From a checkpoint of a small mixture-of-experts model trained on Wikipedia: 80 SwiGLU neurons an expert.
Below are experts of layer 9 (counted from 0) of a mixture-of-experts language model. Rows are named gate (a neuron's input weights, with its number), up (a neuron's input weights, with its number) and show model dimensions 0-223. Each number is 500 + 40 x the weight over its row's rms, rounded and kept within 0 to 999. Numbers have three digits each.
Before each expert's rows: a language model's description of what the expert responds to; "gets" lists some tokens that make up at least twice as much of what it gets as of all text. This comes from a sample of Wikipedia text that the model never trained on. Tokens count by the router's weight.

# expert 48
Articles and possessive determiners before nouns, e.g. the, a, his, their, its, plus possessive s.
gets: "the ", "The ", "his ", "a ", "s ", "their "
gate1:500479505531551474474504486520564416580521559539555449525491449495571507512479506488545503519476476401446529530439562502536508533484538489470519490551460518464520461450530468503551495462447497474528536533541502480512550523483529470503451489495496507489534506464547490423454509571541467466547540495582525521479495462565478432474453500490455550483499537526506534503389458557477530514501414469531424448532537516503546508502584433515419533403489483493456420460471534492563536488508505504517491518483487507489445534444436491524471519442445458429509516510504519488505463506556437457516524510447479594581497559552493487491531529431512545541447476504559530442437433573489567516536
up1:553562515452460569524530531511479522503485465444533542511488516533449479500535483535443496481561477593510512516564436483502427483501506450536533501464505493461445405523494557556472472511490482513484450486514543522469485466497457492520531512568485501562480444509482555531524494468446529514461504515448508473504385595494530534519494442500532476587469442449517479503527534481465537489466507489486484526495432493464495480490491575558581526602453486498496533490480458500477477478524466494522536462502555498506574465543536478488586460551601525497498523522444546541568505538516543488519527494513505418419492449435493408515406475525494457468471485467505463588589504409476514487438

# expert 12
Opening fragments of longer words, mostly Latinate prefixes after an article or to, e.g. em(phasis), re(-signed), Am, Comm, administr.
gets: "re", "v", "em", "V", "im", "comm"
gate22:466558515514506470519516512551450581570403497401430513515540456407458470470470548495528511507479458475516540475512546469439531496522527531480581547500494506462533636478550461542550530513480523500492485454472528510457484553500447481489542474528513534554514484582500578443470483472539509445494520579497465485479432426516522480502556427454525468530490485450534508538491496525507533534575434538500540507448493501427469468417405531507552504555465481568467507473491488477534516467485470498531533490585567532512497519464424480490528459460513542476488525460440526563506478520499491515485527481495482449552555507465477512495512554488537441520472478477633526523532479463476444544487
up22:462492477559474571485487516491536412410544457614460468474499525529468507535489475472473450499501494537532469479555461552570432511504419572488457416540453476453513492484435474489440505530461467501474528475514504450583476424529508489530511479489491454453446505485529443490555533546486503524441553446520496533603517531539463542458524509577492524484454469549498467461467483527513493495469528468550475429569494484496521484524461484520421495463483488446548518433503499585485520463545519522521450535456460463442471519499498486533482543540506488497487474513586493480466525466601518541509521501427592533452424424501532543553520499581466502497486556453512450472471459534508549446503

# expert 5
Short word pieces like m, n, th, kn mid-word (Bush-n-ell, Wi-th-in), plus time nouns such as week, month, years, day.
gets: "m", "n", "N", "M", "th", "k"
gate0:531498507487406548531574469507533456503512400584478532443522493466465502510514424550459516523470501416445468520563528515537496490453453447555556411562470518504479459520411428539521462461486501529513537510524488515473480520508472467460542509527464472433459485504497566529476511498507447476528505540456522539518545538540436499502520543494562491554567462525495543523510530501425535475481498449463511572502521456500533503462452510527507494487518431557503525461481580528564463516454542513531510484573509542520487550485569443534517589586471487449454454473528513491474500514465611483448566471501492580541399434485441483417524445518461494507517540506505512485500491503470520560536
up0:473496493545518421443430489520503514500507525455486497523544509583516566506484513497489513522445478508477534433499547480622537466557512505539472520467486512534464480465584517511559556483478477550500542502491439441581520532468503528496440542498506483512569615418512452445527497530513499443466493510562522476436537531478507544498463515460475535459431523494548455471500443553537539526533520539595537461510396526562505471507586406435467536545481469488452532516470515577445498560515512514496495521557496496542540521484442547531444512553504523469439453499573451574459500513556517512465472501482508511480584520491493455515467553462436431539479469495487496458521491518535448458521

# expert 8
Verbs or their endings right after a subject, usually before an object, in narrative prose: took, explained, lodged, steals.
gets: "ing ", "ed ", "with ", "of ", "es ", "for "
gate0:473547529545554516496484501525529493487512516485487456553521537442528480457468499475452503500510529540524495540407519499538571463504529531549477552594529509498489532519501552492532476531490543408577527436537479493504504541504468509496565504473553488516509508575447489448574544466522523588501443474443539582467464485571573490462514545484487456552432462531517515446533543498517543456557495507557528480552530465473542426451526528445448519560489532487466526579495474546526510531516587468479602527459573526588512464496571428525525500448519469488468520487578540565493462503533546445574534471496443486525543501487553508513541500468537478499473509499512409525548533501582464541504
up0:501474504561530517483431499529528483506445512490550501547467500467593432537484548495510506502503534525536519467520548458541533428477491535510553517530525530454508502552539526498496504520479530459531521475553516561512479515445466463569536476474491514511550522434421549487490502521507535587466551503481496538484483479486427533591523547511505454535462486504491503448479502505461518493595465482593472511488582502511472444544555447451473453548487533512516531427524440545456543471530574547508516487506563534494468559519635601537399473427519436468562474469500481519454498495468466418487478506471421511470465502529491496481574542517455566459516552492417519534486471423528478492476

# expert 26
Given names or their final pieces just before a surname in sports lineups and cast tables: David, John, Gabriel, Yuri, José.
gets: "o ", "a ", "i ", "an ", "e ", "y "
gate0:428541464435523488477536505427534412515497502526551493563486491491522496463517471571458453469456540440520511487549494469494559509463570522478556541473538460500448415484513530540542569528521530598484422502542539470554487470477523510478534515463460410530509506471461529548502556474511491533439442440538547531480473505555613538495437503459450548563514436552456474560507472525452463448472517526477541519530570462560540558444471450459517500474519524528551506489510485423592494523526514516556469531505467488485476567535515505493528528507516508506494534507474582528536447521476460486576459457528529498508416543483533480529466526524553468560433538510441467457541463529496519422494
up0:433529468485530477475506513471554458532499535535545468560502489483513485508483446593495437460488555419540472485492563492469533491469530477497577517524606486525460454550518502483536546478459486577506472491499529531573481471443552490461525487453475461497541521536437517538465500508539533546447467432508514543501455494554582507469433526429503536518524435541417434562499441546479503432483509547484543509485550490534521542483467471432511499395551556527526540466501500430561559556472498525486490465491502494542479522545513520421506518539567517527550491553503609524511430504474465463563475455527498549507445487452499485535462566536549431497413506526470537471520479542513499433529

# expert 42
Word-initial consonant pieces such as st, ch, th, cl, ph, e.g. st(ones), Cl(ub), Th(irumangai), Christ(ine).
gets: "ch", "st", "Ch", "St", "th", "Th"
gate0:551527522495508479474532520497449494465500442529471426497517477500471546555490485583416483549499482476498518379507566472518458513586424538507492422470487492504505504382458509540634498559510578506469534507457493522463506463534469503508524423520457508539472476458480450519492483523482449529534491438509473560515516517473567479583573493508485468513503515521463536534511564503473481485493526514548462570457500485511518572492493452503532481471544463539525432475546429535481502473454617482471520437548501485557490590402476529503535512457562503465520462527555541502504425518473468537544519511530580554474523505502538440438461513524535491463493514500499490455484438456489516493439
up0:530512504479500445480538502473458487438494474544523421465497463513418506502518494566441471550507553511453516375460537484517465508591471547544491443464465444564482464486442493534573464519544546494523529520467513487459497441505464505485420434491483472497485531526481450483501500536461489575583550460528515496468551513483561504520531483476466450460537502486434569542494535574478452498489496460509440585408585461515482552507501488483526464432463462441495524454511476550471488441460536488455513399544452499528472536434445548495541501467552498503503476522545498563470459514432493493546490570473548494490551499526532464474534587591524466480503445511535508454519478470473548500433

# expert 44
The first three digits of a year after "in" or "In", such as 199 in 1997, plus table pipes and score dashes.
gets: "201", ".", "200", "202", "199", "198"
gate0:459515519539537452506512583525504463476480449515487476533396403535478468498509543583507512488516524504446496451459478521423503539510561600484511502495493571522495495514458446524476499549489409375495499468570491523509548486525524565569451433505507448542448496475485505530486483475509495456518509490509465509512543456486481432469436469533464528498478536559460516436528454488459482506526479490499483403533491534485427456465513514539467549497573513542470520480519461456504482551467523486562495502472517463505495438451573494487525495431417523477462470511459470449382520440479502528541493479540459544511554434577540483473407570487474458433524512553506502442514466480483537532451
up0:516597493562476420469498575542521406462480479496503452554518431543450446501545546535506498557464473488508541381424538482520518514459525572492573486555524489507510496506502408461464597483507464458516526505534426500528472508501565541496473495521418526476431516473506471521491454456454479471520497530488489573563512511522512441480385514532456514531514566499533492454515460473457484491496486508498472483501473570535471433436484523518506487442578434546489564461481508536484556496466506515486504507417480494547513485498532472485507485467488556455499491537475483427466509454479527516456496578476507530456544510530519503534412565491448465465517562563478467444575476486451470527435

# expert 61
Raw UTF-8 byte pieces of Cyrillic, Chinese, Thai, Arabic or Greek text, plus odd characters like j in .jp web addresses.
gets: " ", "J", "j", "°", "0", "\\"
gate0:497521550502490488433464503433549547484461554473455496479548464512520462487538572469468477489547506512492451490358542559560499492520440502528449510505505569506496484454501523494461470544485433535474544447519566552497444519435462469503555522586537453483492516514521553466562572489487587513518436561490441473480469513500525468540483486435501449558505534506556515508566496548433518548530487496453499454448559527506551550471501477596517572456452561497473487539543502505539522545495557422477432474541563473477495567593534522483467461523464488453498516536487494543432500445442483531535516483463461435547470561465500470508532491437436508399517494463505483490490500502543523518521
up0:504453478488403465495459568479549524513506511497470479500504466474471587495477526516468494526502496601437465546433532567484425436510468507551479494536479550526473487494436494527491476563505440515506447546521467509472455526462483514519509606451534528494519490521503510494565516454460551500493527500487463471472476522555540476446479471493517477519496527507539527457586490558503418532625379468497462443491538521567448466535542460460522534452452499501486498595479480585493443573484571468493541517559518481478427591492507565504479504445546526531514528534481528461463483473445471491493515535507546484534510486482508536545454521453490408464476447536502447518535493443459563451539

# expert 50
Articles, "of" and adjectives or adjective endings just before a noun in descriptive prose: a, the, large, severe, untreated.
gets: "a ", "the ", "and ", "of ", "al ", "ic "
gate0:566531584519492536496464502506488536521456538469496584527472472453484533453500471472495507588421401513501478420504481462510553480492466481581538529442515519493532578592483579481490509484524583475544476526555509518515497486472607468553543534462440506466450519431499467448496515525554481572523545497463570471551478515475482433588526539498449523474507500504456489471524525507460513449523547545538518447496522459515515512468518569461517481458532462509538478482463522511476504503533500460557521518550484533511532420481455513506521447490513480550511424564437471459477556481515463543480500522431404508492434525520493453565455506489403475538521494500493495391450579526502469495493
up0:398438507504563509499538475528524462482471536482516424474501549532503469562508509438444519442503444451460481574535537504431494482528513505459470545490488518516493521495532450509451499400502415519451539496516393480561452468608507472496490477531484495499537479507557464508520511462471543415442465548534460498473487497497458518400496512595516594468530496507512528554469490500454524520495473520507539480547502511531517522510562468588465489518497538530476525437504478489500536531531489475531446535383545498458521521475496451486493539518540536507488539436558388509517447527501526437452498457527475493458596500531441481471516494580475579489510538443537473565517465499522476553473

# expert 53
Numbers and pipes in stats tables, plus word stems like prof in nonprofit, govern, individ, wom, doc, dr(ums).
gets: "|", "c", "'", "\n\n", "— ", "3 "
gate0:540485494589489503458502524453501469541437509510484492438516415507472456539513470531490510538521489499505490467554537538570459461456512472518520391508490580443465543446405499577521464541462502502529485504433522533422473477410515467522459474506461424494493557476419441523527489479557492510526478462494499506532525478502541421533464487526521493526557538450520544439420479549471488503525511530472494556534498462466537470519474491388472534401603502527560477468514463565516509528464477506444516521511511423493473524502476524523560549457483399513567520491489476508527453609516543576510489531466487483521468515511443501527494513508493560496517566551515512502443513562414504479507
up0:463511522540518482459505513532552567471515458457496548521521437537423487427461564551473471484526513486512537528551510489529457539499450471479566546469456403571483496526480557548489486529468503543435422460480422537470501495455561492500584532486443571521513458498520465531492551459540454489437561540525547489519501445530489511512514520571601530475498508504560525541584467495546500494481505458479562394509480580452454527505471530466507492431502429452486528548523517593456518527497509490506461459472497505372552514526509527509512567498505434468479417449486477496465458498519550498543480484527444457489537547518485466538511491517469393514579506536513536471470502483540496486519

# expert 23
Single capital letters or digraphs beginning a proper name or initial, such as R(achel), H(opkins), Sh, Kh, Zh, often after commas or pipes.
gets: "S", "B", "M", "L", "H", "R"
gate3:482475525456511487520463485450461445530544532559440459429599536439528554440493503468457464478490499578489473521471461450562498439492506537560528511497523463451514482501439505508457377496530514444515467476520528571513470527417487544477448488468488412505498472476496467565564548504471521550555523558574501448435443490495505540484482562429494462441495516513461477539490555462562456519539477475465426472545454528549509503467541546478431528520429475500410513497483449549503481545478530495525549484540478535495512463415540496497452521504450531576467470462473479533507533523521557474496539500532471506507505510421515495541497496516515455539531515548477503417554514469439626477520
up3:476509443489464460483559483504515511486461566466546466492498546504542510501471468541524515526563403454516501502532471494450532487456471433501516491546468505560450509473556476463477545530400461533476564459443477466447482574570539460550521527619498515468479460434469508533462444510462413512465437459537481538506552565461542466442473485470510550472519503546543598491497510455517525442498500442542486534482484475504445466468452442524496526464539466539527483471554522500491433526472489534506476452384461508507519479555519489421492449457527466454557492503503461470488502512544471543455484504518618498471508455528461520465452503517517513478504554436503531528598449529543410446514

# expert 0
Final word pieces closing nouns and past participles after was, were or been, e.g. obtained, located, built, them.
gets: "ed ", "s ", "es ", "ated ", "ted ", "ers "
gate0:519569447504513494477517523549493486487421459479487455526516485487520509484520445547482494489482441464472538503455530563442490467468540531528560468535510454507455505527576491445526519485508479433431539556504489534464452480446516468427438522575531534478557509519532477467464501514586552431555514492559446462475435523501532502514491478532484593561498554553534531442533531471468537503566449463468536523550450531483548516602475499489508509538490499468443499535561470461539518534510527458483553438509468452501540522460428518430484561437506567539494605544421485492487474513557512536573516501453529458526483488491425523486469470494497411479426556472553553399466496525519465489498
up0:515569504545548480515553490537495532470464494520461469491445450477488533486445519488518468484454585554571428426444538551470537477540473503560546533563483463503542549479554484527483472485486565426462454476531474499463475561546481485502493527469516449570494465540517521538534525473546567477462407471553519462515525456538524501494496498545456504526515467500492594481505466491505530558471484531456415488496491506531562495598492485523473518525487484514515563512517385530537479543548517479486425459475580472582471572407551516523492478524537517536454455499518493534547469500485543593573498501465489508417476573592468484464453550490541463472477481500467517503510525481512426516583

# expert 22
First pieces of capitalized names and common words starting a split word, such as Par, Al, Nor-folk, par-ameter, vill-age.
gets: "Al", "al", "Mar", "An", "par", "Ar"
gate0:516520578517462547469491449495439518395551501515508507545459424588517507436473528529550458469548481514527513486521525479509534542471494568473459539442536588499604473537495516490480467450456506523511543513529461491438493447473528555510550451450461487470486523439501480542506507473463483483448489467493505533431464500442594426480566482436567446553559503542478524502517367500455535529480518501468477435486517516533473403527538455468429542515447508477469600498516514539494493469508511499517465501539458472460512495455484514546483479491505490505481561504491550473485485478545483487568475488447494476512509458524577510539611458559519522547493427459460551464529454578486488460492
up0:456447421470522547570571532501499476532494509461461525463480552461486497534508454492464465491423495513456456434567500455545479473562507495547501472531489496551491492494497500501491587489492514487479491501524539503480486493528452427552383524515505542537543515634497516448507428565515494489576444527536520421553514435446485579467489527505444509484488513533451491487461539542522476478542535524567535538488459488446514557491489494546533513509491547572537378545499474476512511423499526540476530456489452555470473555494479477495520464521524412445475497405475465482428549496479470523463534498517475502424501539408483492456487518445448525533514532497465502460406569503515512516464

# expert 20
Inner pieces of Slavic, Turkic and other non-English names and places, often diacritic letters: ć, č, ł, ak in Türkmenbaşydaky.
gets: "k", "z", "j", "ak", "an", "u"
gate0:501527523470472531558500443483456555517499455494393478465605513490445537517559447542486447517563491501554518515488501508462578452548499533511462527537458525428423483494500548581489470457533486451454481454515487502491523476481486469446505578448523494456462477492475471515425544435518491456558484401465489553487472501576449495487469527468475515482499432542495508394507466465479492500531512465520527525457416486522496466423493578478485502495530493465488545494541434543470536457475539534550572466455492487506484449498496503494596479440533502557569485506406497485517490519527567517516531452521498481458534499471464570483460515485561493400497458505463526510572424572441491488537
up0:489486511509505499514488489518514490478502522474451417418605475508463518436478478586511445495442428514529478491442542527548553481531489534457495491541489464466481469513549498557457413464479484497487466458541526517540535482543477505542511502521552535530508486514508443456489534451522519518571502473486466553474516463563472523483539580513437466488480538514506567416440501465415510455524539513551508502444390476497437548473499558457570453463500460426512582468488421530469568524464475529526580514517531485540464451559475485517550511491439500579510462490479496525508544524518488464545495487437461498533557476502460548435507518453510589517540403484458512485557541586479562494533

# expert 33
Pieces like ar, er, or, an inside names and words, often Spanish or Slavic, such as Nicaragua, Steria, Moravčíková, Car, Mar.
gets: "ar", "an", "or", "er", "on", "Mar"
gate0:480485487500448557479492488494570484518483438419517457473513427467549515548508524487509496479501566532467431480464508506476457537425495441495452452436464433493466532409548512495491484568465567513571479521481478478480552563488577467431494426490479522440489484472506506534567463472568463516514507432516499523548507553534528438504561456531462477510522468450474464531477531493453471535518544461499530489491555517464576494511527523493541489541500487505529531502562515510523459545470612500574535480575440491439497495512495619493553506468483541490412624493457510448542475490422504488512464495485462509557482418454507541538440501510498537533540493441487511495554507436566493504545
up0:514500481494503454504459403485515513529553493449443530467493461496485481568508512463497455499476475539538395501503494456519468585518444486504494488527485544486525573467489524518530450536561519519493494452482543602495492466524476502563509566552506436429517402529528499561474603462471527467515499470559439444470567538510518437465484431452463437467533441529524427500504459576419539579486425533502561506590476468502541470558517512502433519508396577450512516543541503439543545465524484533486502527493534490513474521537460486460465503458498520537499487538556501488457497562500442499469524479445496504512482422502464513509501524568452548456538505472548431474504502531468507555494

# expert 58
The letter p or p-initial pieces starting words, such as p in person, perspective, Purussaurus, and comp, sup, imp, Sp.
gets: "P", "p", " ", "sp", "Sp", "comp"
gate0:503499522505461447538551536510490519542587535523472496487512534550437485499452504541481428484497447400542497554556494524527530512535454561472487529596550497477468449477447504578517474461445516501446472515552483535572508569601474479484508531536452492469436495471508449507493481515514481605510415434574495498514538519545471522492522478519554442495518504569449505489497505446542503524530468454567578580591407480471484527503510522570478481506541471492425495491503541468495503471575548470520487524504529437458476480488495465446557565551480474555497513451524554515521513454517519500522523505456489541483547444514478551447515535505478484518492550514516539457508412541390465528550
up0:528523478475532479575470574471511579526511525479490521504470482492476538493465482528501503492480509425524506500417447538499472578482489542492534509519536520408586510515455539529496502568408489491485502529522528549502413430406547549440496519530545500505451515477458590417443497540563434467520424546483430437537498471465549495487539465483546472521522516583502496523506403518519533448517509539452521456550492485504488502503488545446450503472510484531608530564526511570468460463526481519507515482492492485547527476473521498552457460533513451540489516465565417522480530562472555483592497474439387529460454551484515518477553533497465472502509520439448504461451508529481490501499

# expert 46
Tokens in tables and labeled field lists, such as numbers in cells, row-ending line breaks, and words after Occupation:, Website:, Society.
gets: "\n", "B", "1 ", " ", "2 ", "0 "
gate0:508478553485481574441498475457505540443455478489457492476499486490517509508556511561479525489489501472623511466581462570498549505535467496527464513507485561442489431511508509487499448533503481460408557502444545479548489491479568517498577488516543526526444522513460511528495538579532433452570437493522484454483449505493551419463554547447501507572448510545506456516521447428510589525537473520525515505474523542501491536508513498490479483431459530499518500516577488498447494574479545482587504578562533533507525467470468594438479531496429499504602547520541464478455553496551472553551525387464467516453461476523482524529467439481504474481551467444513536535478509476549496518512
up0:482531460476479482453438528468518546571570529540421514590544471540542480475548564469558526507515431550516530548536492537465410541573509533500570444520469574491493485595481498517499487474463482495541477543467461484560460451478503487442494456430533460443551532458451554461429496478483464505572489535473521496483498567496469471538460518580542486466456447436549477456459518535471486497482442461540575493512516497455515521478492430461546500474484468535565454509473541504572511518489469486448557435546468500507510485585537567446469459558542474496535520514504544454484485472475475498438471537523469483500435477482529566428511525529520478558400508486505544542442457479483562509489

# expert 56
French articles inside names and titles, Mc, Mac and Sch prefixes, accented letters, and sentence-final periods before breaks: Les Misérables, McGhee.
gets: ".", "K", ". ", "it", "de ", "Mc"
gate0:423525476482488505511538525493595508569504461472480515473535503483445486442489501449502534440475492484515475499610463469540471490539568519478499504507460515510503475537485507557539502504468518430488480524510566448582486558539547488507516521486558544523504530482551528439500591501482506556604486440507583449473527485447462554508448494556536480502536512434523512458497528490521491545526546492423502521506504461535533502468473543498472495614448530521510602511483480496521504525496545349544486559487458441445458483504538545497601497485410515517506568465536538440514544450521535557518507490443504441456485502515512529511421565528486529520545447538535504466492423487479493474532
up0:463485444544498511485503515466510447426505512503446459520488540526488505497516494539487499485511586479487567483498460502580492450486533486478448549437414503455490462492576477497502569485503391482515545473502527465489510456487496514590467531491505533462493531583494537500451571494449437464469524556516450432526462552504497412465470414467618526531464506428535559514524524511487471572508502553545546500418513479545480524520438501561551485506474475501495458454515542532449412515541516531493470490546529529586538414492486466467511546563526562482557531462577522509478480492529500514490508496565489441505451443555526439566498488489479473570525479452502527475579500543509548459485